config.toml
d_shared_expert = 0
activation = "geglu"
moe_layers = [0, 1, 2, 3, 4, 5, 6, 7]
balance_loss = 0.00237
scale_expert_input = true
tie_embeddings = false
optimizer = "ademamix"
train_tokens = 293100000
dataset = "wikipedia_en"
Below are experts of layer 5 (counted from 0) of a mixture-of-experts language model. Rows are named router (the router's row for the expert), gate (a neuron's input weights, with its number), up (a neuron's input weights, with its number) and show model dimensions 0-191. Each number is 128 + 24 x the weight over its row's rms, rounded and kept within 0 to 255. Numbers have three digits each.
Before each expert's rows: "mostly gets" lists some tokens that are sent to it at least half of the time; "gets" lists some tokens that make up at least twice as much of what it gets as of all text. This comes from a sample of Wikipedia text that the model never trained on. Tokens count by the router's weight.

# expert 27
mostly gets: " cl", " r", " bl", " cr", " qu", " sl"
gets: " f", " d", " r", " R", " st", " l"
router:125137131129114099113132139121134113101136126128097128132130203123133164134136107179116130134165147138158136075104153114143138104096147120135140096117082129095129136154142163125151140149104108129118115117155121129093132145113148102158156117147133099133126118099103124098127100134105128095091125118128114107151092119146156148125151162148113151152158100093162073101161119116138155129086137142153127122136049122132143167123120166134120117133147184118119119106131143149166106132096077150091172152157076099080094130142125134096115126130121126172124121120157122111180153166076137112
gate15:119156161168152120140119113098149144141134101153127079107152162113126173127145116112109098137136160149148115128112134098147138103109122128160092164122142065113120117124175142124113115146094114117132113132174173109145139137119139129132152117085139115131144127145142168133122133149065134170115165157073152085159131145151139067170118117172089106127136155110111129122108142118109145120136139128160143138207131130137123153120126127063106187102102150143118087158152101141116118119123165159121135148126133099132118117130119124122117063138134133109133121118146170137122141135144101094
up15:169075143169141122154155124159138127159117103105202127141087148127098111149117176135064143116137142153111147161133124142102097165118156148110121105114103132160145111160118085120138101136096123134133160152162138140100117146124128143105132093172153188125091109117105136103143152157137124122132114090112137111091143143111137110132089179124166105104110102151143150087135136129082142102112123146186100108084151102134156180152118182093149128129110100115136149110156140110120126158109133159113103095133136128107130146105149127128153133124146130107127137133117086149132141149127147119
gate16:153148126133132133131172130124150111092155127096202102178150095074113136154120106131080103160155131136142131159141136088118121112140152093154099146129160138108116155171127142144106157142158152125166104134107116096119154116127143134129151126144143164122099141155120117149100154157116112085096124123132103121140166165122158102167152166119112057149141135170119130089167145132153144134114119093132123132116095077100149118144154133138122105131090162128105103091136157119131104142178130119154112142133104089152114135126125164108117101154142133141137111108157148126083091139094158123
up16:122118159131151116146137120086151157109103167106140142137156121056132143143112115117064102188186082111173129142162158107103124152118103124153101175126157110111118145154128114139132110133155107107160139117109120109102140127146117082165133105123115162163142152108091131086110132121131089127106104149081127126139124125104186145121168149075116108139140101116095114137135126155145138112127110110097150103128109087096122167136124098140103151116103155107118157146128085125140093141125108098134119131144150118122117142135138163105120103174065141149132116125107098126098117102132158134
gate17:123129101123142099072094177101124123126131109114145082132130140150115147184128124150156097173141163130125196106107107160116121119119092122094128124117102153136158135142136115077145143147117126088119136100159183115142125152098128131130138123117119133161166123150157121138105114114095131104099114102088147132128164112150148094133157099129081146133110148154142089112119148157177126165110112127168124190116118151127106122127083157113137130163104129102117164098154137122162090152127108101140147111164111140119180091150092080124129138139126122163103109160137118130116132150105124101
up17:146150110117147123121100065116128169128107095121124165122145081125114088126130124100144178117097114124149127156148133142113102130102134103175147133131162121112143136115139136117123108130136154094134121129108101137115136112080158129127130168107150117115109169118149187152075108086137172150124140134138065153152116121129085085105111147137135132124150097138112124157116126136168117104118156167120139104152137129121117116117134090125108127146134146174140129126157110121098150104122185151178120132085178146173044141136104154148135091143138103109121163123112152151129137119127116160
gate18:141113101112159107133175092125137129133085142128133160108117169113141123111096109130103160146119123127136114127162169108150124134159141152147102102119109109161129150145132147128151140116089092114139141109172127093088193144111170169151094106143115144118170131149178142108101136165107103117134115079080127162147182096155108123076085146102143149097124114146132163132130111141100121122151119098123115125186150127139133147116113143103155113197151146114126130132127121126088154138170129159140095093145164119170130101145156138169118127143119135141140143165121108155120115142115138148
up18:173103112166143140087110101149151113159137116086145129128122126083114104113142141185094122171132143100078131148071105135139099145131101129111116100129087094074093109105117102110159117136137127163139064125137132153130112086118104125130149134156147131139116119124145161107119069116082104131110126120151121152146152110089124117106081152179141059117142124118099112096147139122134138088101134121147117133132113158164128143134130157105128096150116115110165152142118147129135121100145154148101114097137083133107137136144121107163130130109148089125133104152136168120101111102123080111
gate19:150140189130157134126115147166108141119094126160090136127161128124160160124126138150129173119102144111140126119118192124103081130142108141168135136133139167095091112112133139106162195123136099099151152154144110129151096121122099122075147125104143114113127118123137144162106108088132123145100105129130148130121105141150095142162150114085125103107115136144113096129152156090147166115128131156146168129146140116171096095135170131142105114116152152148139121132141159140198129094137113053148150127096115108136122132135130165098126191139132142150125120136148128147101078129141101146
up19:113118094145125114112127120125163115120113088142131147155129200103118092134171154076152111141116138108137105100122120082161135106143163192065117116121111073139106117116135153120079098132141123155140110147091118139129131118132163141149178172141106123166138111131093121127108134103102099104107136139122116132111145165127146108117084185130129148166152137100099128119070112134107101124125144131088108133111148102116120149134135150111130129103114134110125121163160104102108133097152136167113101125168139148086136146162146140102094142088111104112122129095130109142099135147115178098
gate20:129117148118096128114107105145196136135143115128146116114137158112139136115114155143084115126128136128161142127115123103120152165166143094149211138136101141087165111114174111143129135143122131105098147148124113091112121121142110143176118123134146106091142062150113153108095133097104087121115104153116126116105155155107109111104120146069115156095109112111136091109152112117148160111144109160145142134119085118126139120148120087150110143123139151138130139160117147124200134097104107154161199143168136147081100145180123147127162121121137115110096153107127115110151132142141121111
up20:094108144149134123140152120129135101152111125100135137160169182100085133135124149106096121136098121135139116130162123106136143150172177129114078117139137138151117123152162071170128116159115140123124115153181086120105137123111160145145147110178155157109081111146156142145100117163080143100131197135166140135101110098090159148131143111167133101126094140121110106138093126079102132173109164123109111128106167156145112139106145137168126117118159102109168109157119096109124087115142135151120075115131110148139130094105110127137142153106106141146157112108146136128127119119160114146
gate21:114103155084168096097162126117166158170133167131103097152147120090108117143127125133165125128115089123129143102129121148116114128110115137114137154134060121092146103111134117128139108156141113166145131122141131169106112158165139093087147082104145157125129158125124123112161099145097146120119127127115144158130144137165153122162128139099128110139119102104165135114136163124100123192118115116122112159100125103132137119137088190143130115153118138115115124134181114079125084173116126127174101137158116131124109167095120137132177097097153100097099140128137094144163107135132187149
up21:118150153129135119123106128121114150148144160209090106107122164155132122160145160125150137153175182136114164138114113168119153125130117141115076106119142158163144144101093104130145080134168116119168141089114132106145141129134139125127150107141133105138137114078138135142091153164151150147170100127148182114084136138130154155116134078182136167145132117133104088083115125120154109147143142157136112096117124105121088153100132121103150126136137081132110115112129131134205150143126128159125135126146126124158165108139145125116139120132149134080101148159102127099166101108151133121
gate22:133118121117113101128151135107179167130095142129106081102120170121139142170109162115154143141141108136122168159154126167100126146111101148149158127126133135141199119139096128133108106154182144089153135125138128133156114168118156136101136098116129152194117132102113150101139133162117126101105141158146128116108137107152115099168172116114090106121102124135132092129093140162151136130082131115161064129146139113098096168132140136108123137160121111102104142115181104144134117160163151134175109169139166102102172154139105117119113138132152143155136134093108166113128141092133129112
up22:094131110136107138100186119152146070093135086135106166128167125155130110128118140145130130111141155123102121089144122116119172144132157104118073154132088123135085140106134142140147167152103159125062112150120140090144132113108142098155137124140119111121135077114115107110131130136090122128132100116139138131142145131106112165164127161138157174107097143128137137134153137078122109117143125131102198134129120126162135136130120113119143154122114124149165107126110151160084119103053131085091115129092144156103115137163092124143149125102144085144177141149147143135168127139163160110
gate23:136104120141126107167151121125128119134083161150091080183145140116127142110135108163108117128140158133113117116147082157148169080100166112113103136111095116102136135134137106164105180139081124076113115131138157085150143106109168097102172118157143152132089122109129079090119142133074117149132119126124143095119138139115146100101128142101152128139160146177146122153143077148084154152087101077131110155132116118124149171117104123098157154146119119105168097130109117122122119104142115144111095144121144119139137118121127107126108123158155128126148108155148177131123149147097133178
up23:130119130086162155127090113105094137144148141122143166075120115107132077124133108116130141142139104137141146140099132102106125153141154106130177135102142110155149101133118139109134098154174120140089106146132116161116096150078115111121107136119120139139141184106122158115129108161184121079113154140107106158132166086142129167157115128093095158118090090109116127105155131191165115143159150162144162127106135102105095094097157155172092127159110150124113148108167122128124145186107114101147150086114164158127136128144129139146120117115113100131087139110130098132131148136149156130
gate24:147124096096164085105168130179126165104115090119109133140135129133140135094172131111161168100102102144105151151099128122168113164122113147134137119140120118137172104118121094128102140158166111155170161137125096133095139170072047122120125147156138179121121087141107125133128126098132126116084137153084126140105142171132092100155109145111147126117125132124108136140146119150100156096154135115146110127105086155140085158107136129130126122097082119164133089120150101113139087109108163127162178155145116130147106159134133124146159132116126138105115105137126108124121093097092136135
up24:128108107091147150147182079134113128139126142129143169175117171083115136119143138140140142131094103117120138129150153138167089159162098123118126075147111136134125140087169106100146161136137130158108121167139089122098108127094142126090137105116136111139107108122118131155100083098127117065107161147094149158098107109134063123124094170129132082112164102103138103143147120128092152084124130174128124103132077154134107127142118164114145130099103122131105141154170130142091121131144155129184137164135137138093148121147098111129115104115100125123097101143153133132132147146130154112
gate25:135104112091112118134111136134119153176119120115123115154119082141105110137116150150079137110149131116111109115107159110143122107104133105151111135144132129119145130098090171092148097129137161145165157101109151129139165161110158123097157159093137089125096133110099145116137135146140142142098101104137113149138121159158106171093143173202133152107144125121162075131163178118145172114129085129144128150091138117144123122148092152156172102144156158139104096108131123146135095123107166113165152139127139162110091096074113164127158136138126131157158140163129125153144133153090109098
up25:161136118144130176136141139100106132115139112137096145105100159090139154117132084101145148123140123088117150144109142115134104169133099140109132116146117130177127138149145106110087160105129107124095126138151124164122107129165112125112138109118152119047131141154140166116110106117126136100171145150147145100147147138151184108125109102125128114122140128115143147133126088127124112099072153145146136140134136089114124099160138169088137154092110149102150169108162085145127160155112094148136114119143130104110166124167180111154098082147131123138044143119146139135109083097102121145
gate26:159130088165139139150119096146087163156139116143155147139127160122166177171141123135116108112112121160104110126103141099130109159091148180107131119114154124148119130136139103110135087124092136120122149170148127115158142166087123136142159123136096120184127102176157129116175118109109146086119152079122097166140100141149133116138118184144121167162087089120127111099146116149103127106127127162110149126145124099116141137092111174125132134101156168122160119102117123097129112131140070146114156089145152147107096119136120145176146118114109083142144142103125095156100122118159111127
up26:161105131093126145143152126144131122116103160108163120150103137163118086138128107110103135136128139101155140101116129135117099138162146109096150166118162135094158133137128090108099124125134118107159177108140120104123158137110137101122084126110142182129076101127103062105135155115131091142103072117101166159095149143129108128137095136104174092117148111160143121125157144136084115138135126142181084113083122104168137129126128139121113109108074158120106091114133142132145104158135148144138138115160152136126127141092120137126116148100112152080127109132136096134117109126123221148
gate27:142166179150138154114117139139129160121176104149120087090114103117121107135098148150125102118142153151128169123097122127121142141108141141157122149152098161104124121101150139121131118123113111128115170123117103115102128156143140131151115133138092162038127106145172148125109143163118139160129112085130090136140147129134073126120097149161112113082078134130122184137123137136135173121180167156124134140136131146153092125150172167087126127132137102168156147118184132140153110106108120077132130134099140126141092152164116107140130138119132105106093131098153136151117068146121138125
up27:150140151147146163112097134167107139182136130140101129125130131126151140163125127131123131136125112137114117091124168138118123127152079135137092121152110154188133158144155110122144146133135106156142151148169103117117120176095140144104178108126125137097097127090125129173123099092147130182151128150141096180113144090143148127126106135129129121128134105128136073132114144129170142106154134217146148086103129132103118078117137141126155097114136143173088091137152143103157086163157146107158136117157143090140136149119124124147112145142132131142105104158095068149134125135153157114
gate28:096111131119115061100128158102136111088116138149136080143140146117110164151141119097139093160117113167143134102159156191163113137141143102117136122101136186107167140081138140130126111124132153132136172119133148113122178138146117129162109142137110152097179114134120165102112123091113127142146165088156105138087101139126101124117161071096152129133128140137107133118136160153119145103075112133107136140136134170144153120131095108158127097099106139151148098130129075120142128087061135096151112121133085134110145147100115131128113138141076140159136115162126127120135146149135111111
up28:114154095138102109116103143104101133113152134095157102098101162104121149132094115145131131134143155126121143129136128099145132147110143119149104077147175166103151085079127131090090123127158138122151109103156132124113136147128076168102147118127133118134163135146152133106085102172126099117125130113117082158152187126138116102165055143127147144121138111130126079108133146129127149149121108143112142175127140131135098128131144157065136083126147121120136186108138140180158127117122142121171126142096138124141159114175115097155129124138172122181091142119128098093104105141118133126
gate29:152130172188112123124139120138163114131176115155104140127143131119122157151162117116118165147127131116129112081112099139115149152099117118110161105154110126139088121077148172114142129145109084128136136135169133151121121093105116112123149133133147120149123144111147159139067078121140128133133164198151119119110094113148174106204155157133056146154122110147135129129126077119096151087112151132124107082127096098132164102129133114110113114107126152162133149145122145108130127102124097119162153123131135101141139152133118107100105145116154104152160170138156132152094130089142141119
up29:128112137143138110082108122156151132135168076139116121136128133094180110149126137101136146152166150097158133091133144118152108118139137138138139124157130108109138167128113122093137130134127146171146147133150096122182179152110084098109118144091145107172154141108127182113166086090118134111094138118094104163114134100121138100106117111105130137117141131128093154099142148175155113119122105168125143140154132150089131117123118093134131115095143160187110179138133144083141110110142123124129166110192124154073097134121100102120112117135115118133088117130118123140128186119089155107
gate30:123151076083130112075100095082103121102150063087110106134129137124116128130104122100130112135097182138125126110136127146134137127095140082130165112139112104130135144078142145084111145130126130122119135114114125121140151124044130135130123150118115161127096099135141157132117103123077138124101138121084146132169147128130077140153111106176132133143158128115127099111092144118134188113167115124137170148143131121110120120090110143127162103152135105147124158132068115145146081103086141143151160148127131139120071162138124119137148113142137100124175145117118093138118134133158111103
up30:171126088125159159157076153109126093131129147104142101138127129135151121104121133142145124124072086152139091100118156148155131156072161145129095092169113127179188161133130114104122128142099146109105127126164122136151138074110105155123140165117121130130104114118102148104127098141141149126117146134075122109142115125106138160137158141123128142115074120139122140112156089111125171145134176158109132203141145157124155127126135140146155122140139112158100105119098100111133115163117154110094143117135171180145108128112108167130127146182147114161142120126136099122088102106123126125
gate31:141122125130109093143075156123134189124157066116141136142161142133122123131125151113129119157111109100129124123097132091163116150068125170146171126131122141089111129101130142137114131103146122156170144115126130191125134110113106121145122143134141092115166166153098148134107156101138180142130137173144164152136129120146107108148177110130124155113100115100108125168123157128132137172124161107123124170149133138126123137135084194136130099116133144059131147141137111104111137123092105157162150101154175152096149162133143153133166131133085158111132162104122115115122123119147111091
up31:121145107128125108145149113127088148095152101167164166130131148139149107118114132165066143139188106136130150104127136156153108156125135132122087113146122152123121132152116123161127163117105155155114101153113113124123160140122124132158124109141107087105124122194100140119132125127167123140164081133170104158105147102066139169075099103112139129105110118170107153122151132118119155111124174129119153159134143165130115130123098116117160119110126146124148145119115165116124159158167140177132124125127104201128089103140131101153113113139164132122142103158147090112109109085142180130
gate32:092075161140140079126101121157125148142128157133150106134148105145129125124075183122127151119089157148102090150121117119141095129110150121141164102122077152115146121103130154132169139139132112103149140109154193107134139177146146138129126188124144135138137157139142077128112101139095124135085152079093116148161171149121112129113098131134118155121102119110131071113141163117109128141133119151121108146126115108102120110175115105165141116107148176111102129103140148106120120085092123098074155136150152146161110193147140144107119154109131133115113111149128121122137165150119116109
up32:140165131141141148164157136144154145145095159136168132119132142138130121088129138128115110121148107163126109112192114143128132101152148160133104156102166144084108093142121083153115148107117139150120141144107126108099078077119097143166129109141124149126105134108160107108171103143186156096123103103122158140082097084126106110099093137137116142148116139120092144158133101118132119117100151127142153120161138135194157141131166086109103132186135074148129136132110167147117149121152099122142094141143087102111120134161131077134134141144133123160162111131124089128145131089096135123
gate33:162155110134121142102149131159106116123078112113134130125088171088106158125152129174148092108151079112140125112169137108177100118113152161097132096121142105104121130116141104105127109123127144127143137137131119132104110150110139119099141129155133130153111123124097084097174100111131136102085186187107146094124077140116146067124143138119126145111096109098115162139108130156093129140101121117170096118092160120116151116155151149145121146103132147071115110129098154100134133162142145109116089127137088141084151100109132129097081097120122143132086132129086107116109128099104123107
up33:129128122155182094121167122140154140128126131162087122079098119127144114141119146166148100114143113105114157101133147153101080124145106150109146141109148168173140136149124113117123140120119125111128108106127111136120132108152144132101122118099138101119148124166084110100145158135104087179118117143165167125081075130147168144080122148104158133134131151164135150117110051139077141097130141121158105142116167136069113145141067171116161112122137084088115099133155144147115151152129101131123144115155125123124130108122154078101122128132126137126084119134123139129167085118121129130
gate34:128139158101112127136179088167143117106132150151107134120090123115132122120169128114094113157160127147162113110134096124157177127142118092117140122118154113075133111101148160158098122154112146106144128143105080146109148071132104111084133099121108126146171092099082131106062109127125121126128090128147108101140141171150153105139162124088122154183144139110137105136134053114138155090151147114134163144115097159114114124133142113136104106112133117092116120087109132103105114137116068128133146154112165085116119114119141125142121184140126128136115125144168114133118159103125145135
up34:123108131156136150103121108158146112147098068133126205168151155133088114134126138123109125154126168147140108140162141146085154142118125158117103131153128104129154160055135114100154121112125115101131151089165129106152113125130116165147149148126122150160112089137137135136113139174121116134175155151170143108082154111116153099118143150163158150120127140131098164123118151084142112118091151120107130104157115130134129145181102116084128142113124114113155184146148113153123145083114166111148107151117148121116118166139110079084149135120096109129142167102151118136116103104159140127
gate35:178123138090109100175154130131095175139112116144105139164123131102148143074123165129100166125097157123078131113166101154138101155080124132106112100112129101110117154118142125165120142134089123121152117136139108131088129154144135120080132120106103160127128145127089163122165100130102121119117106139144126108098071131147136131073143180151147109117152114137176101161156114134113147124099136107117088115119135128092164126146107122101120131130135159135172135175131147146101130138175163170152130164091154148112141128114129115155127135098142137114155132127146089110153130145077101085
up35:116111097143148145125144128197159135111152135146111146152122155176127165191142129134159126104104109151103095154105135123142117109141182123079147152094139124154090135119138098131124172145127143100113167078153127141124145107109176154134166144122150119192064125101170082079132140106153118117142132100114087100125122159134135105168109155119113128154132132085099100127132108112125147131143101139119122143111094138127081090107151118126131153056122121147130106154127084115117121136139144104120147134126099140138127142105158126118132127134128118096156110145152158127109165121143153147
gate36:134131168106119087073170081107120072179121166105143136154138168145114119103151141070113140130097096130149119102110110167120130159135147147125108143098125115155148132139129111140100140120134123163126119131124148127137083127147097122134133171074158129137134121166167172133135160125133122093136147129140137122088162120106127133150118129108120127124138129166124137125105160160107136158117146068108112183095195104129132131153144097118126156140099171174110114147113149140127139134151149124123113156154118140138163135121126141165109119155162125149112119126121153136134065106077168100
up36:113107115148155124125105127119121132132163119113121112126141144115128166176110119144136093163146159115124150138083139056115128136108076094173141149114076099136120115138086149164146165169157098143108146127138085137127091134086117134120146072122143130095124124094127110141168157139111121091162131114115132142173111125104146175114137147146137104123127119105101155149145132129122130088157093150133181106155124148153150150080132173156136082140132104114110109127109123124122141131098122116152143153142137090094114146134141108093137152171091073094155143122143122163116120112161098128
gate37:178108107100110163100103165103097145090167167108144145161135136132101111088135126163084098143170128113146167145124093121132148101102151141078172146142113126113142126099121132148133137119142136146144084141148136130123150155149130163138093113118134173092108116144120130121148122117151101152144091147138099110130123079150112124135123157150113080114171136160145110119122132130134144139103105118108108137132157115074126136124097135150135130143159133138160123125105131150124097102146142086131165142122130177173172171136088160140183117173146119114103150179126099125149100177139147121
up37:106098154132140080186147124130154171132102131138146114143143138102091175092122140124104126106120108142157095133178140152143126134088148130126150149105165085114135153118180116128188129148121104149142129118142135117188171163120166105146103117137167135094107118140121183108160120106154131166170122094135107134109125118115081131113117126140111114114148101141174096141135123120135127069088113138126081113128138113109083090106119142099108169101108121120130162105127145127161117096176129132142080130146115124121129137152134113112123136131129115133081160091126115133137111124157093097
gate38:099118149096142129106151137144102121140145164141156135121141093165111118138167119107151142117135187112120108068129124115153141153154142094131124151158089153150108152141086142137112117127117186178102080110094101116108167136121157122166169187168119093157142143091117110149145097160166095098145128107160103129141133118129110140081109131119092145119155142107162111121161190125143108133125154119122151129119163108152122137104113108155155150138109164121112123117134096143108149145128128107132136117173135128109104106112130151080131115080110156132133132127120165153177169135116115131
up38:149178102117129133159075153106174115167134103143115108149160130117170149137109135112105121137139127125141135146153129128089113147091109132133113138172117107112190162186146121104124076129142089105149148150115192098154117120113086112129096170147103137167130153111122137156122183124101142130119134156091173121130123117123170088137153077118133149150097131139120139131144116124151096147101116128113118144151134115100142121125104118130102147115141119134127084087121124095135135103127134129117092114111134139148162124136107127160139148184171068120146134151084115123121086139177136125
gate39:112111107115131157091134106143076129137157144119061137154118101123142140154161088157136169085125114076097099111137148119141100162103138131103159111135104127108085104123143147093155126138127110129142102098167127114132155122097160116084163143105126107115105157152149163106149079104127112114126161093150108152136138075140121144094105148165101136090145116120142102168150119149110122125119145132155142131099122134161154131127134140125135165129144174119153128172154109103119184127088157106131156135089127154098089105085118123122083144097113096121124094144144134139135163105116108133
up39:107149112162126138125172148119198108146136115137129125139131147186136118113136160098117139151101138162146173123149087151097142129164150146084122155129151139119165148110113077137055153126121138130142126160117156134140128121147086143140090154110113174123117102132143098142111151165172130139108089152095110127093104175090104141160135147072141139132127135147133159087120109115105122155129164120094090142122111104131107148119154143103085138150111097123137122087109149153136099130151066147112125126170129099141133138141146134126136126138138144129136152106123105111127099163150186111
gate40:143107100113141137133115133152128108126130108094159141128111147112075127129130109149099106158190171124182125090157085133165097127120150145093161153136139173122099119099133114133104118126116150132117176130107108124127139100122148132145104173130146153187103097116150131146137132168120074109131140152132065118109135150119118106141170112134138158127141127155132105158104140127154149126139107138179071168106155122146167098126105127139176143079133125109120128127119120138153117119128119119130120085137131115116110133064089122068137155152125130118111157167146134116152156080118138116
up40:090113169142150129100141146157128143112155111117113098097135066107127115134111106139111093204127169107147135132128116132138112116103142134104180129075098137148115104122129134104143136109144117137103138109080092150143098114089137123160115112118110134111136180095144130110135131126122071099092104146175097082161106119164099107129121106121114133137127158140136099134123127195174135151124132122135083116130143118125111114163125113151156105105168139164137126171179104095164146089130088127115088123114110133136133094114125125106139135138121137126171146129110142129140124115103104070
gate41:097155115133086154178106105107134158147123146131091104164117113116150121154176132110135129115142121138102124163165060138137193136125104122062110121086166132138108119105140127164139113132072100145167108148158133098115092160088127171119103105160091114123175132119123144110140107115163165147136122143162122120142148119096135082124136147130138101134162119115128151140163121116120117166102074101080143116145160149122153171129126126151140113109106117134162138139140146137110150116151102133148084132114130140138157119098108146106143099154128124151156116152157132130153117132150156078
up41:139159126122097122179115108169115149150127149106084109090099073128149112146125074159128107113092128142082126151114142128129145100071185106102119113114183158152104111173085139131111158127126110111077091113156151117146099112111127130160113091127102113125136148128110120091137129145117129128103101133181097121141101127135176094172111145116132139149130137136093138114124108143127150169089091082104168110095096117135119149139164128093155098134129109111142126132123141131102140137129072135129124087078114112169157120096114133131120126140117113129140120113132099123118113159161141133
gate42:157093094121119119139127155134142166146116147108110158096102090168124120143147125128143125161157133136129095107123089118146167125112069074130152184113118109122120089114139145118145103146098168110078133156117111117127101136102129170166152115154106099102120105116107121121150097126122159138170147113126096126130099158115094138109116155095132111099146102126065143133118154138145161135112124132126133140085100105129149131113116114125122125132110144102181130136123097145082109148110139131147152123086142111151106168111164117104111090089169111097063116104157136158161142183143127135
up42:155092072086095120124122153160113154130091151132126117096091122116131098151196113132158113102116164128131132116149113141100160131107117140155105150112088118129121093126113133103125102129148128150126151127121123127136105073152139148155150125135090059115181134098139112162136118102094174098111132126155105105150075163129186095132124107090184155145120106113136092174109170152143136149101105106139136149108133111109122112116119083111108082097127126084141136145122109153100097170102133127119137123132124134118096163150110099102158139138135142127100119145100132118130129145112124110
gate43:109113100135128179138140103146085092113154129125157121148122145139110100100125106125142142135128166126141100128156126151190137098172151086126128109123110153127062086145128095124115124113121139120095112122140075110131150145100104128136140118108104075168142145149115109110124100137165136103155092088148146156157125155118116160177110099139124143148169137101145159104119129125095151156153105123154128125123127108165156118122147087156111186105124145103153116123101107141127128121133114148097116141134122120101128144098184117101117123107101110123104168166161149128119184110144196147
up43:174154161083135119127131125153132130128102104145189133115115091085136134110127147172129098165136168116135117126130137144096115123112104144128058148127122103150174119130108118135163118115112143108124135072123147104130086140165130113117160130141124096120106125153128142146155145164153093165112099122116131114097135110146150143080133118101156150088097152132147133117117141141148092156127096097154106089163150126128139096143074164173150150128159134139115165117102155126155111114145157110125148138150114141136133068133159070120170116145074128113116112137129109124116117139074155148
gate44:102136121184122135118118113105118129090123146135139080094114142104145090163108132134134143113205083172119123126139141135092142112115126114142110132148135183097137115148118134125136130145128094131126117105131156079104154139109151122142129112146149151133106168100129146146119143086158081145131063116136133158151120117110116137093118085110132111113168121155107124131156134148138109104119130103147101111170146136078137178174075098176137135161110148156135126090117163126129130101165123147122130150119145144162072147135169101135114167140104140089125130155143123121150143175126098131
up44:145130140122101121187138134118144135137117096167117120125144138164168125141112092140138120091136140139118097135096182137139176160141084099149131108112125143104152164121142132109124093125136126132177154162124141131138089148100066120121124146098120124112129092168165156133128112122102155092128160135139160152080078157112129127108095077127097142158081137116102166163132128112179121121143144176086149116071139137136125120153136097114132108114082138142118108110118127085089147099127110111154135110158126098104110120100116117143088106138116104098138131154093120133130132143165166128
gate45:102165089090124132103110121101102129145128117121163126133156090058142123094118146116124141168137130125075106168131104110153116130130093121129113128109111138205082107139156109129156146129148162158092082160121146123133137163089140109169127133127076113107136125097158146172093117146115145095144133131123105109149155099139108111108084133088115130122136159118167137150104166168147171127108148138156135110109134146102130128152113148133138118092154109114147144163121101109139107137128129116139092140105136153137162166152112119134119146142102159162101176173093146141117139143100103100
up45:100081152132123127119135093111169096099146120116100115108115113177157078147088145091131130100117144135168138134124182171068141099136122131154128117144149140122204128126131147102137108127114079094137128148132153119120105135124095117104093133109151147116117162164102075151108138112149130162119121119108136120148124141145136156114137140134107137143141143134137096108162108138158127120138142150119141112083146118144158141158132122184094131150076151162079117087132127147125082113092087091122133142160145139137118131139114159118126134129175109146123099141150155147169166157148093155
gate46:155186121122124116115092153104096122109119149114159107117103148088099114149122121121154121113122128125128139141115055102156141142121169148136166121145119141166109128167120165100130141140160145152101099069117134145113108133088173161113154113161088138166118118119136120106154095146113123097102138103105123118174138123151100101137113178173112160123147138140153136117078125149135135142147079140122106136125125151123100123106153140147119130154155143119148161130131135133099082161164174147153143088135140100148160127128095135144102123136105157154152116119145142140133142146047087110
up46:133143122076088152082112128116087133123116132140099143156152161113135122112156117136119148123137195120154132120141117140148152129079122137132110125115124139159075135148118099132130156149083117149093088141132114140091128123110142150149112141144073095135102141100172104109166062121110111082157109150158127104143134106146105100143140165115119169093154126133170085170128148120165104162144123117091144143117132156154098137123099113133129137120178175118162112138151121130116110154126107136110158099165148097118177103144097149163145101142121124153156124109142128119164130109117094107
gate47:158117092173172155140086122100057109121151136095120132124108148125130138147103084120134110145152119108154172137116135131094137138152149160121088153124164128073144116133118161146129139111142110090112100133143117179099128107146122155123089154111151168119098116097116140135109147103131138142117130163125068142120136133096138153093140125138125103128153115120094139126128107095164080135139128122119145110160149096176107173148069151084104132128158118164149149120162133122129120145155138121120151125101100094153134116145151111090100141160120163131126179156133069134141100134119114145
up47:092095118143115112161120140134179090096175106107131135134126124132130154137134130165104104126136123129134135143086180130122093128124102150156146119119141126128085150130165133134132165119133070154173110099122094121118109093144133131127131129141119076070094107142114111118158150159118115140161146110090121134144139143126150127109108096159105112104141146096140162175139104136143140069142140123131182159168155127136156151107148114114118148119114117151153156121103086162144142121099144152113076162074141122124129168152145130133123111111130067120113148115162168165137096152130089144
gate48:164129116131105137151153126107133099129075145097180137157106142100153148161126137126109170126126107131184132160165109132129097112138174117120116123129137137144147134120108126153154160125125118105134136141129223100147108141123119134112096162148158161169108092136158149108126152160135144098101088112107078130134132153108133130126107149138111128119145102153065100115147137142096128159088127082136152103131120113124124138144183119136119093119105164166129134113109154101119137088171147096111131104136110127114103158085147173098121127089144131129121129146163142144130120121061124148
up48:090127122123156128097175092120128167070170094166113109113129142117123116131107102112135107119100137128082124098148137097133128142175121152135148130110152155102108112149164160130096147136120112153122165111144078164134135095164134154128148084131129109122193174116101122161117141138119091103138122129111169178136121137132115136179134133113122115136076119109126149141122095149121096100140138118161174134106137141150120118123111145105159175102117112133133167163161097142124180169141091160156117109144156116121158120146162137147091139134134127154101104090130078125129111117148140112
gate49:130118093124119156173169137186091143147140138179102107137132098134124135117112167102097111120169114170148162084125092171131132084123136128148088100124154146048108133137112135132177152128117115121131118157154091095119124106153125098126129090115162119130139130106130109148138137119106120132095059109132097091113102119127143144081103167111142178115119112172113120159160139127139124144151138141144116107132114142125177110108147089157130130107132158167114101119143163126161106125109150080111106152090116150118133116110176115113120114141128114124142116164139102132107102108126113143
up49:172171128094133145141124100092102106136136111103132118140113139100102106109090145082135151105123106155123122174114104128151149174117147131094136166094117075124156143128141099166117078144088131138118143114176186119156149144137133097139097176129112160154140090111133123100127140154123123118090132144134122149121155156127142135112142174109167083145063114147129127154088158127112135127116103087128141104080117123151121155133082142105126113168080116118126107108121172089082167134164127103144121114128132139105153116131114123179132131105124160119157112132123098127109126117145126145
gate50:123154113103137160130083117135101180131122098100135111137145131096116126148073104120146098118152110100132115153067082121153171140139113107091120176098127128124133094155152144188109108133120151132094121142132128156119133131122129121147128180175115100126104122131087134092149153145150080144118089170194128142149117142108119075107127093098147154166128104126164099150100098156135130150144088113144136085112127174148101108160100126141117130136136125140146149146130108139122122136136139117171139110153140144143111151126091134128098063123110104104172150130116150123106135120124120153
up50:109179134133100145103120132079116124164136109135122125121166137181125132120118152126072104110165126078129137159104144126125168133106139113073186120116157141095132123140104139074145150110134143110152123141087139094117065156131126144139120117109123096118109118120152119154109114147100135114161134081103152139125163161150123158132160110106130116143155135133154121169121121149155161105169119171093145153131131123116108109114135151136142149124113128112125087122090100150169116106121156130122086164118079128164181113119124175153127096132122156161078100116123133125101127135156149100